Experts of a small language model: a sigmoid router.
Below are experts of layer 4 (counted from 0) of a mixture-of-experts language model. Rows are named router (the router's row for the expert), down (a neuron's output weights, with its number) and show model dimensions 224-335. Each number is 50 + 10 x the weight over its row's rms, rounded and kept within 0 to 99.
After each expert's rows: a language model's description of what the expert responds to. This comes from a sample of Wikipedia text that the model never trained on.

# expert 33
router:48 50 56 56 53 44 46 39 45 52 65 17 32 45 52 35 49 59 50 44 63 59 45 55 51 50 42 58 39 52 51 42 63 39 63 41 53 54 27 66 57 55 48 53 49 45 47 51 41 54 38 46 45 31 46 36 61 55 43 62 44 68 66 61 44 55 60 51 60 44 56 63 54 28 60 53 50 52 73 40 53 53 44 46 59 27 50 57 56 68 50 43 47 73 46 30 56 65 51 39 52 48 54 36 51 49 36 33 44 64 35 35
down0:50 69 62 39 56 42 51 34 47 60 45 58 48 53 47 44 51 32 44 55 50 52 46 62 59 35 37 58 35 51 50 56 53 68 64 33 53 52 49 63 33 51 51 52 54 64 57 61 46 47 57 41 57 58 44 35 55 44 51 58 49 46 71 61 45 50 47 43 39 47 51 43 42 61 49 63 61 33 52 46 45 50 53 32 52 46 63 50 34 46 61 59 44 30 56 50 54 43 53 40 39 54 48 48 33 36 41 60 45 52 72 47
It responds to: Word-final suffix pieces

# expert 5
router:57 54 51 66 48 43 72 39 51 36 58 45 55 34 59 47 53 47 50 37 55 41 52 37 33 41 47 53 61 48 59 36 59 36 46 36 48 49 37 44 52 67 39 57 51 55 50 50 54 45 55 50 44 36 40 53 57 47 22 50 51 43 58 61 48 46 51 59 53 54 68 63 62 39 49 48 41 48 58 45 56 57 59 62 52 33 54 41 51 61 43 47 49 40 58 42 61 59 53 56 40 51 57 45 47 57 48 45 46 58 21 57
down0:76 39 39 46 53 40 56 45 64 65 56 55 52 71 56 54 41 43 54 48 43 44 38 49 47 49 56 37 50 68 71 53 46 46 41 48 58 35 55 37 31 45 42 44 57 39 27 50 33 54 55 65 53 56 46 56 50 49 48 51 66 62 44 54 37 47 50 44 51 41 59 38 37 70 46 65 55 43 61 64 37 37 44 40 25 36 52 38 41 36 52 39 36 60 65 41 71 46 36 37 42 32 51 28 58 54 50 54 33 48 63 65
It responds to: Name-ending word pieces

# expert 45
router:66 53 48 69 60 46 50 47 55 22 73 42 62 59 45 40 57 57 47 43 51 42 47 50 48 38 56 51 55 62 54 38 68 23 46 49 49 53 57 47 66 67 54 72 50 70 44 54 52 49 43 50 54 53 55 50 64 61 51 50 46 65 70 74 56 59 72 40 58 62 50 51 55 46 47 58 52 62 55 26 54 48 64 61 54 32 63 45 51 57 61 44 52 36 51 36 67 47 64 54 49 28 51 49 54 41 45 40 59 45 43 52
down0:52 49 50 56 45 51 41 51 43 46 56 53 47 37 54 48 50 33 50 51 54 43 61 41 41 41 48 42 39 36 59 64 48 41 70 68 50 49 42 64 56 52 41 57 46 71 54 53 58 64 37 58 49 34 55 32 50 33 43 37 48 59 52 50 45 34 54 35 46 54 40 51 43 55 57 62 57 59 42 50 53 55 48 49 31 44 24 51 42 68 33 63 51 38 40 51 47 45 68 29 52 55 49 70 55 36 52 54 54 54 52 58
It responds to: Verbs, auxiliaries, prepositions

# expert 61
router:50 61 47 41 50 28 56 66 50 46 61 42 58 55 44 54 36 66 46 52 51 32 28 54 39 47 65 50 48 42 54 46 65 63 43 47 57 63 56 43 63 59 46 46 44 59 50 72 38 55 52 53 55 37 40 43 51 51 26 29 45 66 47 53 32 54 50 56 49 34 47 51 68 53 51 55 49 63 54 48 57 53 61 64 44 42 66 32 48 58 55 45 48 38 41 49 52 59 54 51 38 36 44 50 40 39 36 54 43 63 58 63
down0:51 45 58 52 67 51 43 56 47 39 50 62 45 44 44 60 33 51 56 47 41 62 47 58 37 49 41 57 51 54 64 48 51 35 50 51 62 56 52 54 48 63 40 40 56 57 52 49 45 44 36 24 39 56 47 41 52 67 46 53 48 32 63 64 25 37 37 51 44 51 65 44 55 50 58 61 61 46 52 51 35 52 37 49 59 45 46 55 59 49 46 50 65 62 44 49 53 40 70 40 35 62 43 53 71 55 59 50 67 55 69 32
It responds to: Table and header markup

# expert 25
router:75 46 49 70 40 52 54 56 55 60 64 35 45 43 40 54 53 66 45 44 55 46 40 49 49 48 46 64 65 59 54 33 58 40 72 42 51 62 36 68 44 44 59 46 38 66 38 63 42 43 49 33 46 54 55 47 47 52 31 49 45 53 51 54 41 61 52 54 56 56 37 50 58 39 43 66 35 62 36 43 46 55 70 48 59 52 58 37 62 47 49 54 46 43 30 50 42 60 46 57 64 46 39 43 48 50 62 48 63 55 59 52
down0:53 55 35 50 46 61 37 48 46 42 54 50 40 51 55 37 49 33 55 56 60 72 73 49 42 46 55 48 53 58 48 47 36 43 47 44 54 46 67 47 43 62 56 52 35 34 55 62 46 34 51 43 48 51 66 32 42 38 44 44 46 41 53 75 55 55 42 54 63 51 68 52 65 54 65 48 50 73 51 51 52 40 53 48 43 44 53 54 58 60 67 52 37 49 42 54 66 39 59 39 54 42 73 49 61 53 50 59 63 47 36 58
It responds to: Capital initials, under-prefix

# expert 2
router:55 44 54 54 50 58 64 32 58 36 57 43 54 46 46 52 55 49 42 32 58 51 51 27 43 42 41 49 63 49 68 38 60 47 58 51 34 49 52 49 65 56 45 57 47 68 40 50 49 42 49 45 66 41 56 37 61 44 33 59 51 43 54 49 42 48 60 60 60 60 61 62 60 60 53 45 30 56 57 48 59 59 58 54 64 28 46 38 47 50 64 60 48 45 57 43 55 47 65 43 39 52 45 45 56 46 60 35 55 56 44 50
down0:44 38 67 65 44 49 45 50 42 49 57 51 43 51 65 57 65 61 38 62 60 35 44 59 61 53 51 49 64 56 49 51 65 42 46 61 49 38 60 46 60 54 54 53 43 44 41 64 55 36 40 66 53 50 56 48 66 70 55 40 47 47 56 47 54 55 36 29 70 43 53 44 57 38 44 49 38 32 34 42 44 55 45 66 51 54 49 55 54 70 59 37 39 47 48 67 63 53 52 48 45 66 62 45 46 62 49 45 58 62 69 34
It responds to: Word and number endings

# expert 20
router:38 52 34 59 54 44 56 34 51 45 44 58 61 40 42 33 37 73 44 42 71 41 32 55 56 52 43 48 58 45 60 32 56 46 48 44 40 43 44 54 51 46 58 58 50 48 50 55 52 51 71 33 43 29 52 44 40 41 41 53 41 51 58 48 61 59 48 46 44 45 63 53 53 50 50 34 37 61 53 53 68 57 50 42 37 42 60 52 52 65 51 51 50 46 30 40 54 51 41 47 48 34 37 50 45 25 53 51 58 55 45 64
down0:67 44 50 36 70 37 54 58 45 56 54 50 34 60 42 57 44 47 61 60 53 50 44 50 65 61 40 56 43 56 39 69 57 57 53 40 49 68 48 58 47 48 56 66 41 48 57 28 44 61 39 49 55 57 52 50 46 48 48 48 50 48 70 35 52 59 45 50 24 51 48 33 55 49 61 38 37 46 45 53 72 55 52 54 42 60 45 65 72 37 39 49 54 49 50 43 22 52 43 48 61 53 58 59 77 51 50 67 55 44 32 52
It responds to: Section breaks, biography verbs

# expert 51
router:50 57 48 51 52 55 58 52 46 55 55 32 36 53 33 29 34 59 49 52 48 56 45 32 52 41 44 47 51 54 41 47 48 61 51 44 52 36 42 52 56 50 36 52 57 52 63 60 38 51 43 44 40 43 61 43 37 48 27 49 49 54 65 55 42 49 61 60 55 55 59 70 45 50 60 45 49 56 60 49 62 59 65 64 54 49 64 44 47 46 50 42 27 50 41 62 51 67 58 59 39 48 44 45 44 46 42 43 42 56 46 62
down6:48 38 35 35 49 46 38 56 50 46 47 64 74 39 48 47 58 43 39 44 51 50 42 49 44 61 40 41 45 37 54 56 43 56 38 64 49 43 43 62 40 66 52 70 62 51 33 51 49 53 49 48 57 71 43 54 40 60 47 45 49 74 56 43 58 54 53 54 42 47 46 48 39 50 39 53 56 50 67 50 39 56 38 33 47 31 54 64 50 32 51 52 51 67 64 37 36 54 45 39 33 51 36 63 50 43 47 59 52 50 63 51
It responds to: Openers of parentheses and dates

# expert 60
router:45 59 52 53 60 49 62 42 69 40 57 21 40 52 48 53 48 56 70 52 62 39 32 50 51 30 48 53 45 54 52 58 69 51 63 55 37 55 45 54 58 60 64 42 38 51 57 52 49 37 53 41 45 55 44 40 50 49 34 23 57 58 43 64 45 65 43 63 63 47 70 65 55 57 52 45 25 48 75 53 61 60 59 56 49 39 56 64 43 43 41 52 38 54 41 48 54 61 47 60 41 51 46 44 44 46 45 58 43 50 68 56
down0:67 31 51 52 38 78 44 53 49 47 69 56 58 45 59 38 58 68 42 41 60 39 50 68 42 47 69 54 63 57 42 33 36 46 51 54 48 44 56 54 48 39 52 44 59 71 56 20 34 57 61 47 70 47 55 50 44 40 58 38 56 43 53 33 58 48 40 51 69 69 73 47 68 38 31 43 57 52 59 56 59 36 57 52 51 50 51 50 54 46 42 56 55 53 55 52 53 50 62 53 49 42 68 57 33 38 68 54 70 64 47 51
It responds to: Mid-word subword fragments

# expert 54
router:45 66 58 73 38 51 53 47 38 51 81 25 37 58 49 50 33 48 33 41 47 47 55 66 48 49 46 43 49 64 53 45 56 44 45 49 60 47 45 49 63 46 51 47 43 54 51 50 66 37 41 44 60 45 60 59 43 55 32 57 52 48 58 78 44 50 47 57 46 31 51 62 64 38 43 39 44 44 55 26 67 38 45 46 60 57 55 50 63 50 56 41 55 45 46 41 42 59 55 57 54 58 47 62 42 28 53 54 61 45 51 52
down0:42 46 55 43 41 54 57 54 24 37 40 67 55 52 34 56 48 43 45 55 56 51 48 56 68 46 58 46 58 62 59 55 44 44 65 59 44 50 38 47 46 44 31 76 40 53 47 47 57 48 32 48 48 49 54 34 54 48 47 53 54 50 59 64 55 69 58 67 44 47 58 53 47 46 40 38 58 20 57 51 52 56 48 63 32 58 48 58 62 58 41 49 51 63 51 60 22 47 75 43 55 68 61 57 40 56 51 72 50 51 47 54
It responds to: Word-initial capital pieces

# expert 26
router:63 65 53 56 60 47 53 51 54 40 43 34 51 66 53 40 38 50 39 45 32 59 45 49 36 55 29 59 48 71 66 47 58 58 44 34 60 44 47 52 51 54 43 51 40 60 49 53 68 57 35 41 50 44 42 61 48 53 57 63 38 64 45 71 56 53 44 60 63 37 49 64 49 56 60 30 47 51 61 52 60 71 74 56 51 52 38 47 56 59 50 53 44 41 48 69 62 52 65 42 61 40 53 47 42 43 35 67 60 56 54 67
down0:40 61 35 45 34 42 46 46 48 51 56 56 62 58 74 51 51 37 56 74 56 48 62 56 51 55 43 40 54 48 54 35 51 59 70 63 54 48 55 51 49 41 46 28 58 46 49 48 46 60 63 33 30 39 43 53 65 34 63 45 56 54 51 34 39 62 43 51 56 68 63 37 78 51 51 49 51 47 62 52 39 53 56 31 50 74 38 58 59 64 46 70 58 59 51 52 48 29 60 43 46 77 62 48 45 48 45 55 39 63 51 58
It responds to: Of and prepositions

# expert 37
router:68 42 59 62 60 48 50 52 45 45 68 35 45 59 40 37 43 49 58 56 48 28 54 54 37 48 49 52 44 39 57 57 63 55 39 53 45 52 57 68 55 55 45 63 43 58 50 59 40 41 54 20 49 48 57 59 38 32 26 45 40 67 66 56 35 51 48 39 44 83 52 48 61 46 53 45 50 66 60 69 60 65 37 56 38 48 56 52 59 58 63 52 35 55 44 53 45 67 53 63 51 43 40 41 37 23 49 57 37 34 51 68
down0:47 47 60 54 61 56 61 49 53 38 36 55 50 44 40 41 35 65 59 73 40 63 49 51 53 53 56 64 36 54 76 52 44 61 54 58 39 55 45 52 38 51 52 43 58 53 44 40 36 35 50 37 48 65 55 50 38 41 49 40 58 58 52 63 48 47 65 46 66 50 56 39 37 57 53 54 49 70 40 46 39 57 58 35 43 61 39 60 45 53 49 63 44 51 29 63 45 39 53 52 58 55 37 58 39 60 52 36 40 43 45 36
It responds to: Infobox field names

# expert 58
router:67 39 55 69 61 52 46 40 44 42 58 54 57 45 50 48 37 61 59 36 48 40 39 39 39 51 43 36 52 57 53 37 58 31 55 58 58 62 38 45 64 65 54 51 40 55 53 52 50 35 61 27 52 32 57 36 68 44 19 64 32 39 60 67 55 50 36 71 66 39 48 47 51 47 34 49 47 49 40 56 71 53 64 49 57 44 42 47 55 59 59 50 51 46 40 56 63 56 56 57 50 52 60 44 53 35 44 52 36 50 50 49
down0:59 45 53 41 55 65 39 54 49 63 39 63 42 55 60 68 54 51 52 45 54 61 44 69 38 57 50 59 35 45 36 41 64 62 39 45 52 70 75 31 67 50 51 56 39 49 53 47 51 43 63 58 71 40 31 52 31 58 32 55 45 44 61 56 50 50 64 48 60 68 76 70 46 38 43 38 43 78 59 59 64 38 55 38 37 39 68 56 46 44 50 42 47 52 51 50 49 51 54 56 59 39 50 61 29 36 47 48 54 61 57 51
It responds to: Table pipes and label colons

# expert 10
router:33 60 47 46 48 46 50 52 52 31 67 38 54 41 45 41 56 54 53 37 54 55 52 39 39 35 31 53 63 45 65 43 59 43 50 43 50 63 41 70 60 67 46 62 37 72 71 63 45 36 40 30 48 37 35 52 58 38 50 59 53 45 45 55 38 50 71 39 62 43 59 49 70 56 54 59 39 71 42 40 53 62 65 46 58 53 36 43 46 46 57 46 41 38 39 53 66 67 69 51 35 54 46 52 57 32 45 44 45 50 57 49
down0:52 48 48 37 59 34 58 39 51 49 44 48 59 59 18 41 38 35 70 33 42 33 48 42 47 49 55 52 54 50 46 49 45 52 40 66 21 48 51 51 57 42 54 35 50 42 59 58 42 60 55 32 49 63 65 65 49 34 50 47 53 47 63 59 40 39 48 64 55 51 62 57 55 37 41 47 54 45 47 46 60 49 41 45 50 53 52 49 48 51 52 44 60 61 58 52 49 61 44 52 48 43 36 58 62 50 49 64 39 41 34 56
It responds to: Pronouns, commas, common nouns

# expert 1
router:39 46 50 62 48 50 67 51 62 39 70 31 40 48 49 56 59 45 44 55 52 34 61 36 63 51 47 38 55 38 44 51 56 32 57 41 44 61 48 49 56 61 63 50 61 54 52 55 40 36 52 31 40 40 39 54 47 58 37 43 40 55 57 58 46 46 43 65 59 56 42 75 51 49 52 54 36 62 58 47 48 47 64 44 37 39 49 51 48 41 56 44 48 50 37 41 48 55 52 61 37 43 39 41 34 51 37 49 42 40 57 49
down0:44 69 64 50 56 65 43 61 48 45 44 53 51 29 40 60 39 64 34 55 36 60 50 51 62 75 53 41 49 58 43 51 50 68 59 67 67 50 50 53 40 35 47 58 52 30 53 61 40 45 61 53 55 53 53 42 49 56 61 61 66 52 36 47 64 41 60 39 57 49 43 36 50 52 62 45 45 43 59 54 39 62 48 37 56 52 51 36 50 52 40 46 60 57 80 59 48 50 50 52 58 61 56 47 50 32 50 62 31 57 58 55
It responds to: Digits in numbers

# expert 49
router:51 50 46 55 41 57 72 51 61 50 45 19 51 61 46 44 42 58 38 49 71 50 49 52 53 47 52 42 66 49 51 55 59 41 67 40 55 66 54 39 65 63 64 65 48 54 43 66 46 40 49 36 45 46 50 63 54 45 20 55 46 53 63 58 57 42 45 42 69 46 44 62 58 40 61 46 45 54 73 35 81 40 63 46 39 50 70 51 55 49 65 40 41 38 46 44 54 68 58 44 46 41 52 50 37 29 43 47 55 39 57 52
down0:42 41 52 23 49 46 65 31 40 40 50 49 57 39 50 58 56 40 45 42 47 52 54 51 57 59 34 57 57 72 55 42 34 40 42 52 68 45 71 61 29 37 39 50 58 53 50 71 45 56 46 43 63 49 53 52 56 33 63 40 51 46 35 39 64 28 33 29 44 45 42 47 40 60 46 54 39 52 50 53 45 52 47 57 34 35 27 41 36 53 42 46 62 61 43 50 45 59 58 58 51 64 38 67 52 47 57 42 59 43 71 46
It responds to: Word-initial fragments

# expert 44
router:48 52 67 61 60 35 56 47 69 49 55 47 39 57 46 35 42 59 50 47 64 60 46 46 56 56 52 42 36 46 55 44 60 49 57 35 54 56 52 46 46 57 54 69 60 45 56 59 53 50 58 32 63 51 34 62 43 40 41 40 38 46 45 50 60 48 30 43 60 47 45 51 73 34 51 52 32 57 61 52 54 63 72 44 58 35 52 52 70 52 42 59 44 37 38 43 59 59 60 52 40 40 46 58 40 34 50 45 33 61 41 49
down0:39 46 64 66 47 66 43 27 52 55 49 44 52 41 66 51 48 48 54 44 37 42 50 45 50 65 58 52 52 58 41 59 44 42 46 46 64 53 37 51 31 50 56 34 51 68 51 54 43 62 57 52 40 52 55 40 42 48 82 51 65 45 50 48 48 65 47 57 58 55 58 60 52 74 51 57 51 49 50 61 64 61 57 39 39 58 49 44 48 52 54 38 54 62 52 44 38 55 52 42 50 46 65 50 49 42 31 47 54 51 35 41
It responds to: Determiners and year prefixes

# expert 18
router:61 67 55 67 51 44 44 44 48 43 57 54 55 41 42 43 58 62 52 48 60 51 35 29 46 50 44 46 50 34 74 59 57 40 45 41 76 54 61 40 42 49 58 50 43 46 52 48 56 58 33 56 40 56 45 55 44 44 47 61 51 51 56 56 46 37 54 49 61 43 58 67 69 62 51 41 51 62 44 45 43 73 77 69 47 34 40 43 44 54 43 44 56 38 41 54 66 54 53 36 36 41 50 45 41 39 48 50 58 60 57 47
down0:56 45 40 31 49 37 69 62 44 42 49 58 41 49 66 44 33 29 48 57 53 52 60 32 61 49 48 62 51 53 61 60 42 47 47 52 55 46 47 60 47 21 36 39 45 39 43 66 39 43 45 32 59 48 49 52 57 65 67 43 67 37 51 51 50 48 55 65 56 68 50 40 53 49 63 42 65 40 38 62 55 50 59 51 43 39 54 53 44 36 45 38 49 35 64 43 52 41 67 61 41 64 65 42 43 37 55 63 44 43 45 41
It responds to: Table values and percents

# expert 4
router:62 50 51 66 44 47 56 31 55 46 49 35 62 62 57 56 35 54 47 40 45 44 55 40 39 44 49 33 41 62 63 41 46 31 62 50 50 56 49 49 41 62 66 50 37 76 44 44 59 56 55 38 33 35 52 46 58 36 37 54 32 56 62 62 49 44 49 56 77 33 56 51 64 55 56 48 50 57 47 36 59 65 66 56 65 50 44 44 41 51 62 55 45 45 40 38 62 39 62 44 55 39 62 28 52 41 50 53 38 45 67 66
down0:62 18 44 49 58 46 31 49 53 36 56 62 49 64 31 40 55 61 49 43 57 46 62 43 33 63 48 53 57 57 55 45 62 42 53 58 53 67 41 42 56 54 65 51 50 43 41 43 67 38 50 33 61 62 27 48 51 52 44 47 54 43 47 37 62 40 60 44 60 55 51 68 55 52 56 64 48 49 24 43 53 58 40 31 68 55 41 45 50 68 58 58 61 53 56 63 44 39 55 54 61 45 51 30 45 58 62 56 35 56 31 58
It responds to: Relational prepositions and separators

# expert 6
router:61 56 48 57 58 44 65 33 58 34 52 27 61 37 38 40 46 54 43 46 58 44 46 32 46 36 47 43 61 54 71 43 59 26 56 40 47 53 42 55 46 62 39 63 49 65 42 50 39 42 57 43 37 33 55 43 54 41 24 57 59 37 54 62 52 31 48 46 70 46 43 60 59 47 52 42 42 53 66 44 43 50 50 61 45 25 49 45 55 51 44 48 53 46 56 32 57 66 57 60 32 54 39 43 48 48 30 39 49 51 39 60
down0:39 37 36 43 34 41 54 45 67 54 45 49 62 60 38 40 42 40 39 53 42 57 53 53 64 53 52 42 45 29 52 53 55 56 52 45 46 60 29 44 51 69 46 58 41 50 54 55 38 61 47 55 60 56 43 45 52 49 30 54 55 37 39 35 66 47 39 51 57 62 42 53 60 45 49 32 60 57 56 49 54 33 60 67 68 50 45 57 52 59 58 47 53 65 55 55 41 53 59 56 64 70 62 73 75 47 48 47 55 45 23 34
It responds to: Name-final subwords, he

# expert 38
router:61 45 47 66 45 33 50 55 42 56 54 45 61 52 38 64 37 52 42 41 37 50 34 54 50 51 58 45 40 67 32 53 70 36 47 52 49 62 33 51 58 56 54 42 51 59 51 56 63 35 41 17 53 56 52 56 39 41 33 49 45 62 65 63 42 52 48 59 60 72 53 47 66 40 42 47 37 66 61 45 53 57 46 53 64 42 42 60 45 57 55 52 53 46 47 46 61 59 58 70 45 34 21 53 32 30 47 54 58 41 37 54
down0:52 42 53 58 62 47 65 47 40 54 57 67 48 40 61 39 48 52 46 54 58 48 23 52 47 50 38 42 56 44 59 53 44 34 54 44 45 58 57 42 55 53 49 48 59 58 51 31 34 56 61 53 53 70 25 49 54 39 60 48 39 58 40 46 30 47 53 52 55 53 56 70 55 58 34 50 59 57 41 47 53 60 55 42 41 58 44 47 48 60 49 52 43 43 46 59 40 55 38 31 40 67 53 41 36 43 54 48 63 51 57 49
It responds to: Word-initial prefixes

# expert 14
router:51 59 33 53 55 42 62 51 57 42 70 22 56 51 42 51 34 61 49 45 52 31 46 41 52 51 66 48 33 53 59 40 46 57 43 39 56 60 52 46 54 56 57 71 30 52 61 66 44 38 32 48 49 29 39 58 31 50 27 55 48 57 55 84 43 52 43 63 52 57 49 58 57 43 65 63 57 69 53 45 60 65 51 57 49 35 50 40 39 51 61 52 56 49 29 34 42 57 55 39 45 60 55 44 47 43 39 45 42 50 53 56
down0:45 42 49 37 53 40 48 42 45 45 36 53 44 52 58 55 32 76 37 65 63 50 53 51 47 62 44 69 67 50 62 66 56 70 49 39 53 33 50 50 67 41 61 61 59 56 69 59 49 54 36 54 59 46 42 57 66 63 58 58 67 40 41 65 48 47 48 71 50 41 51 37 50 57 44 38 35 53 51 42 51 46 54 55 49 48 47 61 44 52 38 47 45 51 44 44 40 57 49 44 72 81 55 43 58 43 57 61 46 42 43 57
It responds to: Structural and formula tokens

# expert 9
router:55 57 48 60 55 49 74 47 44 57 51 45 60 57 35 37 42 46 48 50 55 42 52 44 58 51 47 43 39 74 49 50 48 43 54 33 58 58 59 70 59 50 64 51 46 54 49 58 63 50 48 35 68 28 40 52 33 47 25 49 34 59 54 64 27 46 48 54 54 70 39 56 62 38 54 39 39 40 45 51 67 55 66 48 52 50 59 49 50 65 76 56 44 51 44 49 54 43 63 69 50 45 44 41 41 44 45 51 57 35 37 40
down0:36 39 42 55 46 49 50 63 35 61 65 68 41 62 65 55 37 53 49 54 37 45 60 49 46 50 50 49 60 52 39 54 61 58 65 70 54 27 42 27 55 61 33 42 62 60 29 58 40 45 58 42 54 42 56 52 36 31 39 49 65 38 60 36 64 54 63 60 51 53 55 50 65 56 53 49 44 46 48 58 36 56 50 52 50 70 54 41 47 52 53 55 54 55 59 55 73 48 65 33 48 56 51 50 39 55 50 55 37 49 47 56
It responds to: Table separators and symbols

# expert 13
router:55 68 42 52 47 41 60 54 67 44 62 19 47 61 41 50 37 47 39 34 65 32 39 58 51 55 42 52 40 56 67 31 51 50 64 65 37 61 39 46 53 52 36 54 43 64 48 59 58 57 41 53 37 62 36 54 46 45 45 33 36 38 37 65 47 54 26 62 55 45 58 61 57 48 45 55 52 53 43 30 52 73 61 46 55 28 49 53 30 60 52 64 50 36 27 50 49 47 50 60 43 45 37 55 44 34 45 39 50 60 48 52
down0:41 59 49 60 44 61 47 43 41 50 31 48 32 53 35 29 57 34 49 56 46 43 36 59 44 66 48 61 59 51 30 51 35 56 48 51 48 53 60 45 61 53 38 53 53 57 61 49 52 53 59 61 69 49 58 60 77 61 54 47 38 50 41 53 60 55 44 45 48 51 51 48 59 56 49 62 57 58 44 55 43 54 48 57 33 65 57 51 36 61 50 49 34 49 42 61 38 42 20 56 49 43 69 62 53 67 62 43 58 51 59 36
It responds to: Periods and table pipes